From a checkpoint of a small mixture-of-experts model trained on Wikipedia.
Size: vocabulary 17832, 80.7M parameters.
Experts: 96 ReGLU neurons an expert, 4 picks a token, a softmax router.
Below are experts of layer 3 (counted from 0) of a mixture-of-experts language model. Rows are named router (the router's row for the expert) and show model dimensions 192-255. Each number is 128 + 32 x the weight over its row's rms, rounded and kept within 0 to 255.
Before each expert's rows: a language model's description of what the expert responds to. This comes from a sample of Wikipedia text that the model never trained on.

# expert 17
Political words in election articles and results tables, such as Party, Republican, election, votes, Congress, politician.
router [119 124 123 139 147 165 124 120  95 112 136 100 153 149 118 147 145  93 118 129  98 116 125 106  76 137 172 159  66 132 136 125 178  50 119  99  86 151 154  94 151 126  90 123 127 147  88 135 118 111 154 106 111 121 111 164 180 125 185 120 144 142 170 141]

# expert 0
Word pieces in religious and historical prose, such as church, Testament, preaching, Roman, Mughal, often before "th century".
router [136 143 135  73 147 139 162 112 104 138 121 101 116 132 156 149 130 108 104 116 126 162 108 117  98 145 125 126 100 117 125 131 187  79 152 143 150 124 153 119 127 129 118  94 155 154 150  87 140 109 162 102 120 149 154 113 138  95 134 165 137 142 154 133]

# expert 63
Capital-letter beginnings and middle pieces of surnames, taxon names and place names, often after "of", such as Rees, Huntley, Lundenses.
router [ 94 139 102 131 139 139 146  87  56 188  96 121 146 154 201 127 173 122 100 110 141 145 117 147 122 187 173 138  97 173 140  85 148 118 174 142  98 107 127 124 173 154 110 127 154 117 124  93 149 103 142 140 163 179 157 131 161 125 134 158 138 176 156 160]

# expert 39
Line breaks and periods ending a line before infobox fields, lists and section text, such as "- Born:", "- Coordinates:", "- Kingdom: Animalia".
router [ 77 153 103 105 150 162 156  88 120 150  82  84 138 119 155 153 138 117  92 161 194 135 149 156 107 160 156 121 106 141 135 105 147  99 141 108 111  96 152 131 130 122  84 137 139 173 145 101 115 114 140  92 129 145 152 154 138 113 125 157 110 148 190 121]

# expert 22
Indefinite articles and was, is, has, his in narrative sentences, especially after verbs like form, create, build, e.g. form a.
router [ 97 181 139  94 168 130 184  98  93 140 102 126 160 124 122 134 139 133 124 134 146 158 177 125  81 141 195 140  84 125 141 122 160 127 158  88 112  97 165 104 140 124 104  97 122 155  94  77 150 129 155  94 141 132 172 156 163 131 141 154  84 161 162 112]

# expert 26
Nouns for people, family, relationships and crime in plot and biography narratives, often after his/her, such as brother, wife, murder, police, jealous.
router [110 106 120 120 160 132 179  81  87 153 126 118 162 198 134 135 160 116  93 119 167 145 162 121 122 144 115 115  49 122 112  60 168 123 146 156 117 105 176 109 170 119 125 121 140 159 135 146 143  82 146 119 120 220 164 132 174 122 148 144 131 151 165  97]

# expert 28
Capital letters and pieces inside acronyms and product or aircraft model codes, e.g. Pentax AF, Pilatus PC-24, SP-7, Mc.
router [ 95 144 113 147 114 124 177 116  66 170 131 114 135 150 137 130 118 118 132 129 170 147 155 170 109 154 207 140  97 149 106 106 127 105 142 112 118 105 110 152 167 131 107 129 138 137 114  75  80 128 139 114 128 150 160 179 161  93 133 186 158 114 167 126]

# expert 60
Tokens in chemical SMILES strings, identifier lists and taxonomy boxes, such as ring digits, Scientific classification, "- Family", chess moves.
router [108 113  99  90 112 128 135  98  83 157  87 143 172 119 134 169 113 116 101 161 175 105 164 140 126 145 171 136 133 175 177 117 149  66 131  97 100 130 158 179 129 125  78 146 201 175 118 121 161 149 123 142 127 120 176 195 187 109 133 123 148 132 177 155]

# expert 58
Lowercase or capitalised word pieces following a first letter such as b, B, h, e.g. b-ald, b-enc, B-eth, Sh-re.
router [ 79 127 126  92 150 192 145  83  84 185  83  76 112 166 134  95 136  93 107 143 127 125 122 124 130 142 168 122 112 123 114 119 148 121 164 174 112  79 128  49 127 105 101 111 155 142  94 104 116 128 141 145 118 204 103 155 148  86 119 156 109 169 139 107]

# expert 33
Words about songs, albums, bands and films, like album, recorded, composed, vocals, metal, and pieces inside music-article text.
router [113 119 115 138 149 167 163 126  85 118  68 118 172 124  88 148 129 105 122 156 120 143 127 103  58 174 155 170  70 151 175  75 111 111 166 142  96 126 114 118 108 103 141  89 197 165 153 133 150 134 158 118 175 146 179 133 189  98  96 130 126 126 176  96]

# expert 41
Words in sports competition names and results, such as Cup, League, Division, Championship, Stadium, World Club, Conference Premier.
router [129 118 144 133 116 184 104 130 100 104  95 144 170 148 154 165  98 137 124 126 114 122 144 160  58 175 185 183 141 132 114 120 142 118 115 109 100 103 168 140 179 159 126 124 134 163  73 135 115 117 208 129 123 133 153 137 187  72 182 114 106 142 148 128]

# expert 44
Media and culture nouns (film, album, television, channel, Records), plus line breaks ending infobox fields for TV shows and albums.
router [113 127 114 130 179 161 180 103 104 143 141 113 158 133  95 176 111  96 116 133 185 158 144 111  58 197 130 146 118 111 157  67  92 126 140 121  67 130 106 155 110 100 136 151 192 175 130 128 142  89 131 111 131 140 171 150 199  96 130 155 148 141 176 125]

# expert 52
Nouns about schools, research, museums, awards and academic programs, often in section headings, e.g. Research, Awards, students.
router [124 133 131  68 199 138 132 102 119 129 128  99 113 224  85 127 123  93 129 142 142 126 151 111  70 184 135 128 114 121 140 119 117 100 136 110 125 109 113 146 128 115 127 128 170 173 102  99 100  98 151  69 107 151 111 102 217  61 149 153  87 139 159 121]

# expert 46
Prepositions introducing places or dates of attacks, shipwrecks and historical events, e.g. on before a date, fire at, raid on.
router [113 130 149 159 117 141 173 109 120 127  90 100 164 139 141 121 123 103  98 141 200 151 143 140 109 106 172 113  76 135 128  94 134 106 157 154 153  88 157 121 154 146  85 126 145 137 109  75 100 129 156  80 167 149 151 113 162 126 104 166 112 142 151 110]

# expert 56
Past-tense verbs and following prepositions in career narratives, such as co-authored, lobbied, inspired, published, worked on, under, according to.
router [115 153 143 148 173 130 139 106 116 113  88 110 164 125  97 108 147 103 149 130 174 160 137 136  84 189 165 156  94 141  95 137 120  78 190 139 126 102 169 129 155 118  99 125 125 119 123  88 142 111 138  72 156 142 161 106 207  92 130 135  67 180 126 148]

# expert 43
Sentence-final periods, pronouns and connectives in plot summaries, such as him, her, that he, tells, so, but.
router [ 99 146 108 102 136 119 164 133  89 127 103 125 192 138 117  96 143 103 116 126 168 145 165 148 134 126 152 101  84 124 152  75 176 116 183 134 135 118 174  86 150 128 106 121 139 162 116  87 120 103 156 122 135 160 199 144 169  98 131 152  82 157 148 147]

# expert 16
Capital letter pieces beginning surnames in tables and name lists, especially after Mc, Mac or O', e.g. McT, O'R, Pere R.
router [127 176 116 137 139 145 137 130  95 160 120 104 161 184 150 170 153 123 147 143 177 114 119 129 161 136 152 167 105 132 127  76 100 142 143 150 120 113 107 122 157 140 112 121 129 183 136 102 158 129 142 125 128 133 167 146 128 142 127 125 158 162 197 143]

# expert 19
Function words and verbs in descriptive prose about buildings and places, such as is a, by a, On the, features, There are.
router [122 152 108 100 129 158 147 105  91 154  94  95 169 135 128 130 138 107 116 159 141 183 172 146 122 152 176 111  57 137 135 127 153  77 167 123 118  85 156 127 168 121 114 104 176 145 133  85 138 112 185  79 169 151 184 157 151 120 123 206  73 215 139 139]